From a checkpoint of a small mixture-of-experts model trained on Wikipedia.
Experts: 160 SwiGLU neurons an expert, a softmax router.
Training: a variant of SOAP for the experts, 329M tokens, 5021 steps.
Below are experts of layer 4 (counted from 0) of a mixture-of-experts language model. Rows are named router (the router's row for the expert), gate (a neuron's input weights, with its number), up (a neuron's input weights, with its number) and show model dimensions 0-223. Each number is 50 + 10 x the weight over its row's rms, rounded and kept within 0 to 99.
After each expert's rows: "gets" lists some tokens that make up at least twice as much of what it gets as of all text; "mostly gets" lists some tokens that are sent to it at least half of the time. This comes from a sample of Wikipedia text that the model never trained on. Tokens count by the router's weight.

# expert 40
router:63 64 41 51 70 54 43 55 50 51 53 64 47 39 37 50 54 51 65 40 42 56 59 48 47 57 58 44 56 39 51 33 43 39 49 46 37 52 59 55 55 57 59 58 62 62 42 48 50 54 46 36 41 36 43 57 42 56 39 47 47 53 61 46 53 62 44 56 58 55 42 67 41 55 35 48 61 41 56 46 48 33 49 62 51 51 68 41 48 60 54 49 38 39 55 38 46 52 57 47 58 29 50 60 40 39 50 46 49 53 38 64 41 36 39 32 56 55 38 59 67 30 67 57 53 68 38 35 38 54 56 58 33 46 57 62 36 43 42 50 24 39 62 52 38 79 44 35 36 37 48 71 42 45 58 35 63 40 55 51 62 57 38 51 25 37 38 56 43 56 57 46 57 47 38 40 38 40 38 46 39 61 33 56 40 37 60 49 58 62 44 55 40 61 38 64 55 57 31 66 45 55 57 56 46 61 47 52 49 63 52 35 67 52 54 44 52 58 35 57 39 42 57 62
gate0:36 37 51 49 52 47 59 53 43 56 43 59 42 49 42 38 50 39 59 40 55 36 49 66 56 61 41 38 62 35 38 44 46 47 62 35 54 63 72 47 67 66 59 57 55 41 42 45 50 39 33 45 59 33 49 56 41 43 66 38 39 38 42 50 54 67 42 66 35 37 49 46 39 51 39 40 36 56 45 45 43 41 46 41 48 50 61 36 64 44 59 39 52 56 62 34 50 43 30 59 42 53 48 74 36 50 62 42 56 53 43 61 40 41 46 58 50 53 53 39 54 57 76 50 45 63 65 58 63 38 52 64 50 42 50 42 51 44 48 37 61 47 33 41 59 50 51 54 35 32 50 44 46 39 49 61 51 52 45 65 27 55 58 36 30 52 49 39 63 51 45 39 57 46 56 46 54 45 56 42 67 58 42 43 66 37 47 57 34 71 36 51 63 52 30 53 47 57 27 61 46 67 52 54 43 43 48 40 49 65 59 55 57 54 51 64 64 47 42 49 66 57 33 58
up0:29 63 45 54 49 39 51 49 39 50 38 57 49 36 46 42 47 34 68 51 51 66 62 59 63 54 48 49 74 39 42 57 33 64 38 34 67 52 65 54 46 51 40 53 47 56 42 65 53 48 30 51 58 53 66 29 47 38 52 43 42 24 42 59 50 64 46 48 27 49 44 49 69 58 47 47 56 50 34 53 43 41 70 57 55 50 56 44 48 49 54 61 55 53 72 55 53 55 45 44 56 48 36 48 40 39 49 45 62 41 42 46 39 50 49 53 42 69 43 39 64 70 63 33 45 59 47 52 66 57 56 48 49 69 42 42 31 36 52 44 48 61 29 54 48 68 51 53 52 43 53 53 58 58 51 49 59 33 57 46 45 50 53 44 48 29 48 25 48 65 47 40 50 44 57 40 55 48 46 47 55 59 68 47 48 52 52 58 40 54 47 60 34 45 59 36 58 57 26 62 50 66 66 46 45 59 59 62 67 49 59 64 73 50 45 53 42 53 49 49 65 49 53 43
gets: " (", " \"", " from", "(", " which", " who"
mostly gets: " (", "(", " [", " $", "{", " (1"

# expert 32
router:51 62 35 39 62 62 49 42 57 39 56 62 54 37 40 46 44 63 63 67 40 63 62 50 36 49 58 49 64 37 50 38 50 35 48 38 36 45 46 55 66 69 63 63 61 64 35 36 63 59 65 35 43 51 33 56 38 58 43 41 44 49 56 40 52 66 33 57 60 50 43 64 40 66 43 40 41 45 56 43 38 44 38 61 58 55 53 51 43 62 64 43 49 36 56 46 43 52 60 41 55 49 44 40 43 41 36 33 37 60 40 65 42 41 42 38 64 42 41 58 56 44 54 60 38 55 46 37 41 67 58 63 48 43 62 60 46 42 36 60 40 50 65 63 41 61 36 41 44 37 48 58 47 39 67 42 57 44 56 59 64 62 39 31 50 34 42 56 41 68 58 38 65 50 47 47 49 47 39 43 48 63 37 60 53 38 63 41 63 59 39 46 38 57 42 54 61 64 47 56 50 52 58 64 45 59 45 65 52 60 55 36 55 57 55 39 44 66 37 62 42 40 55 55
gate0:53 68 45 54 53 49 47 45 43 46 67 52 55 56 54 78 43 49 31 46 55 57 35 40 55 58 38 63 42 47 40 66 55 60 49 31 62 60 57 43 67 57 42 65 47 68 47 57 45 59 34 52 71 53 48 54 51 52 70 40 48 61 53 51 36 64 51 36 43 64 51 60 45 52 52 63 54 35 60 55 49 59 58 47 70 70 37 68 51 54 51 64 41 46 55 58 45 51 46 64 47 56 45 35 42 58 38 43 52 54 53 56 40 53 47 50 51 23 48 68 65 54 47 46 48 51 50 38 48 52 37 63 61 42 53 36 61 42 61 64 62 39 51 65 30 57 46 46 43 71 53 50 47 36 48 48 56 47 60 63 74 45 60 32 30 44 43 32 60 38 52 41 52 43 49 35 54 54 49 48 57 47 47 55 40 43 53 43 48 57 58 57 35 56 44 44 38 51 40 71 64 50 32 52 60 57 56 64 56 40 32 44 57 28 34 47 64 42 46 56 41 39 43 49
up0:56 26 42 44 53 50 50 47 45 57 64 51 55 48 63 69 54 63 45 45 48 60 61 37 53 39 44 58 45 67 54 51 44 60 56 49 44 42 42 71 51 43 53 32 59 46 49 54 43 57 54 66 46 54 59 30 36 62 60 35 55 43 60 38 53 58 44 61 45 34 52 45 56 53 44 48 47 38 54 71 55 56 37 53 50 72 49 51 51 46 52 66 63 54 59 53 57 33 47 34 45 48 54 37 39 60 49 51 48 54 63 52 59 31 45 73 46 52 37 44 47 48 59 48 41 44 71 43 57 52 45 43 37 64 46 54 57 54 65 36 56 55 52 54 42 51 46 29 49 68 50 52 53 45 52 48 38 21 43 47 49 50 53 41 40 63 47 52 63 51 59 45 44 89 57 39 36 54 40 40 39 47 35 33 59 56 39 59 65 44 62 39 37 44 33 58 47 54 44 45 55 50 58 49 33 58 51 58 51 50 52 55 30 37 62 44 69 27 52 46 30 66 50 46
gets: "'", "ing", "s", " their", "al", " Park"
mostly gets: "poel", "'", " Shak", " develop", " compete", " trying"

# expert 21
router:55 62 37 40 59 60 44 44 56 39 55 62 54 39 36 39 44 57 60 56 36 61 59 44 37 51 65 47 72 40 54 40 53 35 40 38 41 39 37 58 65 61 64 62 61 62 42 34 63 59 54 36 38 47 37 63 39 58 40 43 41 45 67 36 56 68 42 58 61 52 38 57 42 60 40 44 35 39 54 39 47 44 42 65 57 41 57 50 43 59 61 42 49 34 58 44 40 47 59 39 53 50 55 46 37 39 42 36 42 67 38 57 41 41 45 40 64 48 46 63 57 44 50 61 39 59 44 35 42 63 64 65 43 40 59 57 43 37 39 55 52 51 59 61 37 53 41 38 46 35 58 60 47 39 57 41 65 47 56 60 64 60 39 38 47 39 41 58 38 62 58 38 63 50 54 43 49 40 41 44 41 60 33 62 47 33 66 39 59 58 41 39 35 57 40 55 60 61 45 57 47 57 59 66 46 59 43 63 55 63 62 33 59 56 59 40 45 60 39 59 40 38 56 59
gate0:47 58 42 47 42 75 41 52 62 47 48 54 53 44 62 37 52 53 54 44 62 49 33 61 46 65 50 42 56 60 50 40 57 41 56 39 38 41 50 52 68 64 48 72 60 51 45 42 44 68 66 64 25 44 53 63 66 49 56 38 35 44 45 36 63 60 42 43 49 64 57 66 45 60 38 54 48 53 57 46 51 51 46 35 46 59 60 61 52 41 45 59 41 50 50 49 48 49 52 48 47 23 59 43 48 37 64 55 52 45 52 28 59 46 55 58 38 50 50 54 47 50 52 49 73 36 52 42 37 43 49 48 45 17 61 34 54 46 54 53 37 54 47 52 60 47 48 60 45 36 45 67 54 51 55 38 52 59 42 48 70 31 39 40 51 61 77 63 36 54 56 20 51 58 38 42 53 46 42 44 64 34 74 49 47 43 43 55 56 47 32 41 46 51 54 50 50 46 40 51 33 39 42 52 53 42 49 46 53 61 65 42 49 31 41 45 41 30 51 45 54 37 57 46
up0:47 50 55 54 49 49 43 54 55 54 45 52 50 40 42 33 36 62 51 53 59 58 41 49 60 51 45 46 51 42 50 50 65 48 53 52 63 65 58 49 58 67 36 71 54 38 66 28 58 53 66 53 43 49 56 57 60 49 45 42 54 48 71 62 57 45 34 57 43 73 67 59 53 38 50 29 57 43 67 41 50 57 52 42 48 45 60 50 53 61 49 43 40 48 39 55 44 53 36 44 48 52 51 38 45 77 57 52 45 40 48 40 57 50 46 45 66 54 59 59 50 48 55 53 39 48 55 46 29 38 34 49 52 61 51 62 47 62 61 64 60 54 70 52 57 63 32 57 44 53 49 68 64 45 48 41 46 38 37 70 46 59 49 46 39 57 51 55 43 39 52 53 39 39 38 63 39 49 45 70 39 51 68 35 47 17 44 46 44 47 41 65 63 71 61 29 47 41 54 56 47 55 29 48 64 43 35 68 48 43 45 54 64 52 52 60 48 52 43 28 60 68 65 52
gets: " that", " The", ".", " which", " it", " Award"
mostly gets: " exhibition", " account", " survey", " Craig", " Support", " study"

# expert 22
router:32 59 44 69 44 57 60 46 60 49 75 50 56 33 48 42 40 67 46 53 43 56 45 59 50 53 38 47 28 38 49 52 45 47 54 52 48 57 71 52 46 61 46 62 55 67 31 53 49 56 74 41 40 52 36 53 45 59 37 31 45 48 24 49 55 50 51 70 52 60 40 54 39 65 45 36 55 41 63 42 42 27 37 62 53 66 52 45 37 61 61 37 44 39 50 51 50 59 56 50 62 43 37 51 45 47 45 35 36 49 57 59 47 43 49 61 63 39 34 51 61 50 50 54 52 49 57 48 53 77 53 58 44 56 48 67 46 59 41 52 38 23 58 47 60 66 39 47 42 36 37 54 40 41 49 49 48 39 77 52 55 57 49 38 50 34 46 48 55 56 60 39 56 48 68 55 43 45 41 56 49 64 38 47 53 37 45 46 54 60 40 66 47 51 47 52 71 60 34 51 51 54 54 58 29 56 42 53 44 57 55 52 56 62 55 31 48 53 34 58 36 45 55 61
gate0:51 45 49 57 28 36 37 39 44 63 60 39 52 55 40 37 49 51 45 43 31 34 50 60 53 59 56 32 51 34 56 50 54 37 50 39 48 54 40 54 44 53 49 71 69 47 53 60 51 41 54 48 48 26 51 54 47 40 30 42 40 48 51 43 52 47 37 59 59 54 48 52 40 54 48 41 59 35 60 44 40 52 53 63 48 31 58 54 44 48 42 46 36 41 43 61 67 46 41 67 53 67 51 47 50 44 55 43 29 44 65 48 56 47 55 67 53 61 50 39 48 41 60 67 65 51 46 46 55 54 45 61 38 59 54 56 55 58 45 68 47 55 41 40 69 47 51 66 51 63 51 39 49 54 48 35 33 34 65 50 51 46 55 48 51 38 60 44 64 24 36 35 42 62 46 36 58 48 38 36 24 37 48 35 69 23 50 48 40 38 57 60 69 58 43 40 59 52 43 40 44 53 28 42 40 52 43 46 47 55 46 50 65 57 40 28 61 45 55 45 47 50 56 48
up0:40 53 42 60 38 53 33 50 58 39 46 35 45 57 42 60 61 49 50 59 48 59 42 50 47 52 55 55 55 51 49 64 50 35 41 53 55 42 63 48 51 42 48 54 60 51 67 44 51 35 70 62 52 46 42 50 41 44 46 41 54 59 54 38 63 35 51 45 46 53 44 42 59 56 42 60 63 45 66 46 56 46 58 29 34 37 56 48 42 46 54 52 52 45 43 60 38 49 42 52 72 63 56 41 48 50 40 41 57 64 52 56 47 44 64 76 45 48 48 42 55 45 53 43 49 56 29 30 42 43 37 26 54 30 55 52 48 56 64 46 35 35 79 48 49 33 42 31 44 47 46 59 30 51 52 48 42 64 50 46 55 46 55 57 50 48 47 49 60 58 49 70 45 68 31 31 37 31 31 47 60 64 39 61 66 56 38 51 43 65 40 58 63 37 51 43 43 28 58 53 33 41 52 57 57 22 58 45 51 57 66 41 38 44 39 43 61 42 63 51 58 55 47 42
gets: "'", "c", "ing", "’", "s", "/"
mostly gets: "'", "’", " own", "ive", "time", "day"

# expert 25
router:38 52 42 44 62 64 37 36 62 45 50 60 54 39 51 47 29 52 57 37 36 55 54 39 47 48 55 54 45 33 59 54 63 41 47 46 40 66 51 55 53 56 56 60 63 47 48 61 42 60 51 52 39 47 46 68 51 61 52 46 47 53 34 50 46 61 33 57 53 52 54 62 48 63 35 41 63 50 78 49 28 30 44 55 58 45 73 48 56 50 48 36 50 43 62 44 49 37 54 48 57 40 28 63 32 51 60 50 46 47 43 44 39 48 42 53 56 42 25 77 63 49 70 54 44 45 46 46 53 53 59 56 42 52 54 75 56 45 53 54 40 55 49 46 53 52 41 40 52 54 52 58 49 55 60 45 50 30 59 56 54 56 38 52 55 46 41 49 55 70 61 39 51 53 77 44 59 41 47 44 31 65 50 57 55 36 57 48 42 61 41 58 43 48 46 49 62 51 23 63 58 53 45 45 35 55 48 74 47 64 60 33 63 54 51 51 51 47 37 53 43 49 77 62
gate0:49 59 33 49 40 43 38 67 40 48 52 50 48 47 37 49 57 59 33 41 30 51 52 61 41 41 50 53 33 49 39 47 54 49 45 63 53 57 33 45 46 62 62 45 44 40 50 43 40 68 58 39 49 53 50 50 49 43 43 40 42 53 53 47 47 38 61 38 40 20 44 46 34 44 47 45 41 56 45 60 54 83 51 44 30 49 23 44 67 47 67 56 34 47 55 40 30 63 40 45 66 50 35 34 54 26 55 48 60 44 63 43 54 62 57 41 39 49 59 50 42 46 36 45 46 46 47 60 65 62 53 52 43 54 64 47 57 54 46 54 48 44 50 35 38 42 43 46 69 55 46 55 52 54 80 56 59 45 59 44 42 52 58 48 48 59 56 41 54 62 41 61 51 55 56 71 43 49 54 45 58 51 49 61 53 45 30 29 56 47 49 44 70 69 47 53 56 49 34 39 54 45 45 48 55 33 46 29 43 44 45 29 41 60 42 45 46 31 51 49 50 62 54 51
up0:46 40 53 46 51 33 39 59 62 40 50 49 63 58 53 45 51 55 54 52 44 53 48 64 50 46 62 68 49 44 66 69 45 59 43 46 63 52 35 41 44 38 60 44 64 45 59 52 40 58 66 49 40 56 48 48 51 55 72 53 39 47 55 32 43 36 49 53 56 36 42 43 40 55 46 45 48 65 48 50 68 41 47 41 42 60 43 54 60 42 57 38 39 50 65 44 43 57 41 40 45 33 42 51 39 45 47 61 71 51 53 67 52 44 48 35 61 66 59 40 33 56 42 58 41 43 48 62 53 54 51 53 71 65 59 38 47 44 40 60 64 49 56 42 47 44 41 24 52 73 46 44 43 38 55 48 49 52 42 67 60 34 47 48 49 57 45 59 57 37 64 42 36 54 42 67 57 56 24 53 40 58 51 68 57 51 56 31 51 49 45 27 74 37 61 46 44 56 53 35 72 41 59 57 64 42 56 46 32 58 53 37 67 37 45 36 42 42 40 63 64 43 45 45
gets: " the", " The", "The", " his", "s", " their"
mostly gets: " the", "The", " The", " this", " his", " their"

# expert 9
router:75 61 48 53 55 54 41 28 53 45 69 58 45 37 41 33 41 60 54 43 34 67 62 38 42 47 36 44 59 37 35 40 45 40 54 38 45 48 60 46 62 59 55 54 53 54 41 66 60 61 49 42 39 39 47 54 43 61 47 40 40 43 38 48 54 58 54 60 44 44 37 57 46 51 53 41 41 51 55 42 44 49 37 69 46 54 51 44 43 62 72 30 45 41 58 45 36 57 52 40 55 56 41 46 53 38 40 45 40 58 36 54 37 48 47 52 52 61 50 62 55 31 54 68 44 52 45 44 54 54 57 67 43 53 65 67 32 39 52 57 47 51 64 26 45 56 49 38 52 47 56 51 26 44 70 40 67 45 69 57 67 75 49 52 47 45 46 46 31 66 65 42 67 61 64 48 56 45 43 48 48 54 47 51 61 43 39 46 53 68 45 56 44 44 46 61 65 67 45 48 44 61 47 70 48 66 55 51 55 56 55 37 55 63 52 38 44 56 38 57 31 43 58 65
gate0:45 49 49 34 44 61 50 47 51 37 66 48 30 48 59 72 40 49 57 65 43 73 69 44 53 54 45 60 72 65 62 60 58 45 70 42 57 42 62 53 60 65 57 43 39 62 61 42 39 68 57 63 45 37 47 54 43 60 60 40 55 61 30 55 51 50 48 57 47 68 59 51 58 43 42 40 37 65 40 51 59 40 51 52 58 46 51 57 62 40 45 40 48 51 56 65 46 50 56 48 66 52 36 43 54 66 38 52 42 42 51 50 63 44 41 35 65 54 48 44 57 61 27 44 61 78 54 54 44 50 46 43 34 45 47 54 59 46 55 45 44 50 54 60 51 56 45 42 34 50 33 59 37 59 57 45 50 50 71 52 43 34 45 54 31 39 57 42 46 44 43 30 47 79 74 55 45 46 52 40 62 45 62 47 47 40 48 52 61 45 49 67 44 32 65 47 24 60 53 50 57 55 37 58 50 52 42 48 52 30 43 41 52 44 43 45 55 56 49 45 39 44 59 50
up0:48 44 63 61 38 60 42 51 60 64 36 62 46 63 81 46 46 45 57 58 64 55 44 55 49 49 49 43 55 44 72 40 53 53 36 61 56 39 51 65 75 38 31 49 33 42 53 46 56 41 77 49 59 63 56 39 53 53 38 42 34 68 44 60 59 62 54 39 53 49 42 58 68 38 42 46 43 62 52 53 37 54 45 44 41 52 60 55 45 35 48 58 45 31 38 73 49 43 52 49 56 48 46 50 42 48 46 38 43 40 43 51 45 52 42 36 49 42 29 48 57 33 52 42 42 65 54 47 42 58 68 49 33 50 64 34 44 42 44 34 57 60 59 58 57 56 57 48 58 48 61 46 42 41 67 35 61 61 47 60 61 56 46 56 57 56 53 46 43 52 52 49 37 44 66 46 37 53 44 65 47 50 45 54 49 67 64 54 77 55 37 51 56 42 32 46 59 42 56 29 49 61 47 38 47 51 50 51 51 47 27 64 38 54 55 39 50 44 24 61 45 43 51 55
gets: ")", "\"", ".", ",", "),", "\","
mostly gets: "\"", ")", "),", "\",", "]", "$"

# expert 43
router:54 62 41 39 60 59 52 43 56 40 54 63 52 39 39 41 45 62 64 60 40 56 62 44 42 44 62 47 73 41 55 38 46 33 37 37 45 42 39 54 66 63 68 63 64 62 39 38 64 56 56 38 39 45 38 65 41 62 44 41 41 43 63 38 52 65 39 57 65 56 39 61 38 65 38 40 36 38 53 42 44 45 36 63 58 51 55 55 44 60 61 44 50 34 58 39 39 50 60 36 55 57 49 45 35 39 39 37 43 66 38 63 40 41 44 44 63 47 44 61 50 42 48 58 41 58 42 37 43 60 60 63 44 40 64 54 41 34 34 59 46 52 56 61 38 57 41 37 51 37 56 58 48 42 65 42 60 43 53 60 61 59 38 35 45 38 42 60 40 60 56 36 64 54 51 46 45 46 42 48 45 59 35 64 48 34 67 41 61 58 44 37 37 61 40 58 58 59 48 60 47 55 61 64 49 58 42 64 52 62 63 34 56 58 59 39 48 58 38 56 38 35 58 55
gate0:44 51 40 48 51 45 63 44 61 66 44 31 48 44 49 46 53 60 57 52 48 45 44 50 41 37 58 49 45 61 29 51 34 60 59 32 62 71 46 55 67 32 49 35 41 60 43 51 45 52 63 32 37 49 49 56 57 56 51 15 62 54 50 36 55 51 58 51 51 68 51 40 63 70 45 49 35 61 65 53 63 59 30 41 60 68 42 44 62 63 48 52 35 38 47 39 53 41 40 53 55 46 69 48 29 57 59 52 50 58 43 34 52 54 53 53 40 43 39 45 50 49 41 39 42 52 45 51 72 70 59 61 33 57 47 50 61 53 44 50 42 53 52 52 51 53 49 41 28 38 51 45 45 45 68 75 43 56 48 56 46 52 51 49 41 52 36 43 35 45 52 61 52 56 51 46 51 47 50 36 58 50 52 54 36 55 48 53 53 37 29 34 57 58 55 44 39 36 65 42 40 64 40 61 50 29 37 29 40 45 45 54 53 63 59 38 59 35 58 45 40 52 51 36
up0:44 36 52 65 43 53 53 51 44 37 40 49 60 52 62 55 58 53 72 58 42 32 58 44 63 51 39 45 72 33 48 61 46 27 46 64 46 57 48 40 58 49 43 61 57 45 44 42 39 50 39 42 64 32 47 46 49 43 63 35 37 29 43 63 50 65 44 56 48 51 53 52 31 58 61 75 49 56 43 32 45 52 41 59 55 69 43 45 48 56 50 47 40 56 52 49 47 56 65 64 56 51 50 64 50 71 44 34 18 73 57 66 41 49 36 51 57 50 56 25 35 51 47 42 52 49 51 61 46 55 52 56 56 56 47 42 54 54 56 35 53 52 58 54 45 55 31 42 43 61 54 46 51 59 48 36 41 70 65 39 69 61 51 32 45 54 39 50 57 59 42 48 46 46 58 57 53 67 63 56 34 60 45 53 53 56 51 48 48 26 72 47 57 45 46 77 50 49 49 45 59 44 64 59 57 49 51 65 51 46 46 57 52 57 61 31 58 42 47 48 56 47 57 62
gets: " |", " of", " was", ".", " in", " November"
mostly gets: " green", " prepared", " accessible", " fighter", " Amar", " Rey"

# expert 31
router:69 51 36 60 57 71 43 52 54 50 49 55 46 38 44 40 42 50 70 45 49 59 55 53 47 47 42 58 39 47 58 44 51 38 42 26 61 46 43 72 52 49 53 60 54 66 53 63 46 64 54 39 45 37 50 56 41 53 33 45 52 49 50 49 53 47 50 57 67 46 49 45 38 51 38 35 57 42 50 41 30 50 46 62 48 59 60 70 56 59 44 40 45 43 42 32 46 39 60 40 61 47 51 57 30 39 52 45 48 51 43 61 42 36 40 45 70 61 45 59 53 32 67 58 47 66 44 42 58 57 63 49 37 41 67 55 59 56 39 49 54 33 49 30 47 55 45 42 63 46 51 53 12 51 50 31 60 33 64 56 52 47 43 45 32 39 41 48 55 53 58 40 48 44 76 45 63 18 42 31 44 50 54 62 49 57 59 41 45 47 51 54 39 47 47 61 46 47 47 65 49 59 66 62 27 51 54 56 51 48 57 50 50 61 64 48 52 41 47 50 49 46 69 54
gate0:61 55 36 45 56 40 28 51 53 51 39 51 55 47 46 52 54 44 44 40 47 70 43 34 61 44 54 77 65 39 70 51 67 49 47 45 39 33 40 56 21 64 48 56 20 46 51 52 66 57 45 54 41 38 43 56 51 48 51 50 60 45 50 49 43 56 58 56 67 47 57 39 40 72 64 32 60 57 72 46 52 48 61 53 54 49 39 49 41 37 63 45 56 32 32 57 56 55 46 51 26 45 53 50 42 53 51 44 56 49 50 46 45 58 54 56 29 38 41 59 50 56 55 40 52 54 57 61 80 38 48 50 43 50 36 52 26 54 68 52 46 46 54 37 57 61 46 24 52 64 66 49 60 53 39 59 38 43 58 62 61 49 57 42 56 58 44 37 49 58 51 61 51 58 54 29 44 34 61 40 40 52 27 50 47 48 47 43 37 64 45 52 53 51 52 68 55 56 61 48 59 50 58 54 45 58 36 44 51 52 42 54 53 60 36 58 49 58 64 46 47 55 43 56
up0:26 57 51 59 80 54 55 48 57 73 38 38 56 63 41 52 42 51 54 55 48 63 51 61 30 56 43 56 40 58 52 34 57 53 63 55 33 53 48 43 40 44 48 42 46 45 46 53 34 56 40 47 54 53 47 60 36 38 56 40 54 64 61 54 47 49 56 59 52 56 55 46 47 46 41 63 55 37 56 42 55 39 61 70 64 59 58 47 48 39 58 51 34 58 47 32 46 50 58 58 44 56 47 43 61 52 41 53 48 54 57 44 44 60 64 35 42 46 62 49 64 47 39 71 37 50 43 48 42 46 39 60 34 63 57 55 68 49 45 41 58 63 52 52 32 56 59 53 50 40 24 31 57 52 52 46 39 50 34 46 56 55 46 54 48 61 39 63 47 49 47 52 41 49 32 56 62 45 33 35 81 55 43 27 38 68 51 47 58 52 51 32 63 47 60 50 41 51 57 52 53 52 44 47 62 31 53 59 33 32 65 36 56 44 44 47 69 61 58 60 57 38 68 49
gets: "-", "|", "=", ":", "===", " •"
mostly gets: "|", "=", " Succeed", "-", "|---|", " •"

# expert 0
router:60 61 41 40 61 58 52 44 56 43 57 63 51 40 37 38 45 57 61 53 40 65 60 46 37 47 62 51 74 43 57 39 48 36 36 40 44 38 38 54 65 64 66 61 62 65 41 36 68 56 56 36 40 47 37 65 39 57 38 42 44 42 62 40 53 68 41 62 63 54 39 59 37 59 39 44 34 42 56 39 43 43 39 60 58 45 54 54 41 60 62 42 46 37 57 44 39 47 61 40 59 55 47 43 42 38 42 39 44 64 37 58 37 39 44 41 59 47 45 64 54 42 52 59 38 58 46 35 43 64 62 65 42 40 58 59 40 33 36 59 47 51 54 57 39 58 39 38 50 37 59 57 48 38 61 44 61 45 54 60 65 62 37 33 46 38 42 62 48 63 63 42 63 52 47 46 50 46 41 46 45 60 37 67 43 36 65 37 59 57 42 36 35 58 43 59 58 64 49 57 41 55 57 63 48 64 43 63 52 61 63 34 57 57 59 42 46 64 38 62 41 39 54 58
gate0:50 48 36 48 61 46 66 56 62 46 54 60 39 49 43 64 74 55 39 49 55 55 61 53 54 29 48 52 64 45 53 40 44 53 31 54 56 66 65 47 65 65 37 52 39 47 62 50 41 27 62 58 51 47 55 50 55 61 38 35 43 38 59 40 30 58 42 53 45 44 65 54 57 73 50 56 45 47 49 65 65 53 66 36 54 44 49 39 56 48 49 43 42 58 46 47 53 57 57 51 39 61 60 50 48 46 54 50 41 42 47 68 44 45 37 58 52 59 26 58 29 75 66 54 66 61 53 40 41 64 54 63 53 52 65 49 45 43 48 76 58 53 51 46 58 46 55 60 53 36 67 51 43 59 55 65 54 52 58 71 53 46 51 55 51 44 43 42 63 70 48 47 64 52 56 63 43 41 57 45 66 78 37 44 45 46 48 36 45 33 48 46 52 59 57 52 57 61 54 37 57 62 42 47 51 64 64 53 48 56 53 35 51 57 53 47 64 54 49 30 67 41 36 43
up0:76 50 30 57 53 51 55 29 68 50 61 62 56 47 47 39 59 33 57 45 77 31 53 64 55 59 68 29 51 63 62 54 67 39 56 52 46 52 56 51 52 54 44 45 66 39 62 53 64 45 46 50 50 41 47 47 60 49 54 50 62 67 73 44 51 63 52 37 40 72 36 50 57 54 42 56 31 46 43 57 42 40 35 45 47 36 57 59 37 53 54 44 60 54 39 25 55 27 42 56 48 37 60 51 46 52 47 58 49 55 48 44 41 50 68 62 60 52 46 45 46 61 43 53 56 59 62 52 46 66 50 51 39 40 64 35 43 33 45 44 53 45 52 36 53 54 35 38 42 49 51 50 56 43 60 58 44 54 50 56 55 79 39 44 51 43 43 51 38 72 55 48 36 45 43 62 58 50 58 51 46 40 25 52 45 68 45 57 57 35 52 49 65 38 49 37 47 50 52 50 68 43 50 44 52 63 60 45 59 54 33 53 60 40 51 48 52 35 44 50 49 70 56 52
gets: ".", "\"", " September", " 2016", " continued", " ="
mostly gets: " testing", " continued", " Ga", " continue", " 1–4", " 5–1"

# expert 4
router:73 46 39 54 55 60 49 60 46 50 64 63 54 37 50 42 54 52 64 49 47 61 50 54 49 47 27 47 31 50 59 42 56 44 48 39 35 71 47 63 60 53 53 55 54 65 39 54 53 59 66 38 43 47 38 60 49 41 40 40 52 47 50 42 64 51 42 70 65 51 46 49 42 57 43 44 42 48 61 32 29 43 43 50 45 72 55 60 56 62 49 19 44 44 44 39 33 29 55 34 64 54 29 54 41 43 50 46 51 61 41 60 48 46 48 39 69 59 56 59 34 24 62 58 43 73 44 45 55 54 59 54 44 38 60 55 55 54 43 50 45 43 59 35 52 63 41 39 57 40 48 57 34 36 51 41 57 40 63 56 51 49 42 43 36 41 44 39 55 55 65 41 64 44 75 47 55 38 51 45 48 68 49 56 53 52 53 48 47 53 51 58 32 43 34 67 44 46 43 66 45 58 56 52 49 53 55 43 47 56 58 47 49 52 60 41 51 43 44 62 28 35 63 64
gate0:58 69 66 56 38 68 43 45 36 58 53 50 47 54 42 54 42 44 57 56 36 60 42 33 69 48 43 60 55 35 48 45 40 53 57 49 40 61 67 46 50 40 47 55 54 64 37 38 48 57 70 59 40 41 38 54 65 31 55 75 59 59 51 42 46 35 54 57 46 50 47 63 30 42 38 51 43 36 58 55 50 50 42 42 47 47 57 51 36 39 52 51 40 29 53 37 62 47 71 67 57 60 52 39 56 44 51 46 37 48 83 47 51 55 39 60 41 48 71 59 57 33 53 39 59 57 58 49 51 56 45 68 52 47 47 63 28 54 48 52 37 57 61 46 69 54 50 49 55 51 54 47 60 43 32 45 43 59 64 55 51 55 47 53 51 59 40 53 69 47 49 51 46 46 74 51 56 28 49 38 36 55 64 41 53 35 48 61 48 57 51 51 54 52 63 52 49 41 50 67 45 46 72 46 57 52 58 38 38 41 52 34 40 48 36 40 55 54 67 29 54 55 60 43
up0:40 42 42 46 46 43 34 51 56 55 50 38 50 49 62 55 47 45 42 61 45 42 49 63 31 34 49 38 61 35 43 50 50 53 43 40 48 55 49 62 52 53 61 52 64 53 52 66 32 37 35 45 43 43 58 56 28 41 50 50 48 39 47 33 50 61 58 53 38 28 47 45 74 57 47 62 50 43 48 41 47 35 62 42 56 46 42 49 57 71 51 54 62 47 49 48 53 51 41 53 44 58 45 60 61 28 59 51 44 44 36 47 45 65 65 48 47 57 45 51 49 38 42 62 41 27 58 62 46 50 43 57 39 53 59 46 61 28 57 54 55 34 55 48 46 43 58 58 23 37 57 48 47 84 63 54 61 54 63 32 44 47 69 45 60 59 33 34 43 61 51 51 50 55 41 51 33 43 40 59 62 60 62 45 35 55 41 72 60 51 52 58 47 39 44 50 61 50 23 55 48 53 36 56 50 36 53 51 56 56 63 59 41 75 67 51 47 41 36 45 57 59 45 50
gets: "-", " \"", "|", " ", "–", "/"
mostly gets: " \"", "-", "–", " un", " '", "—"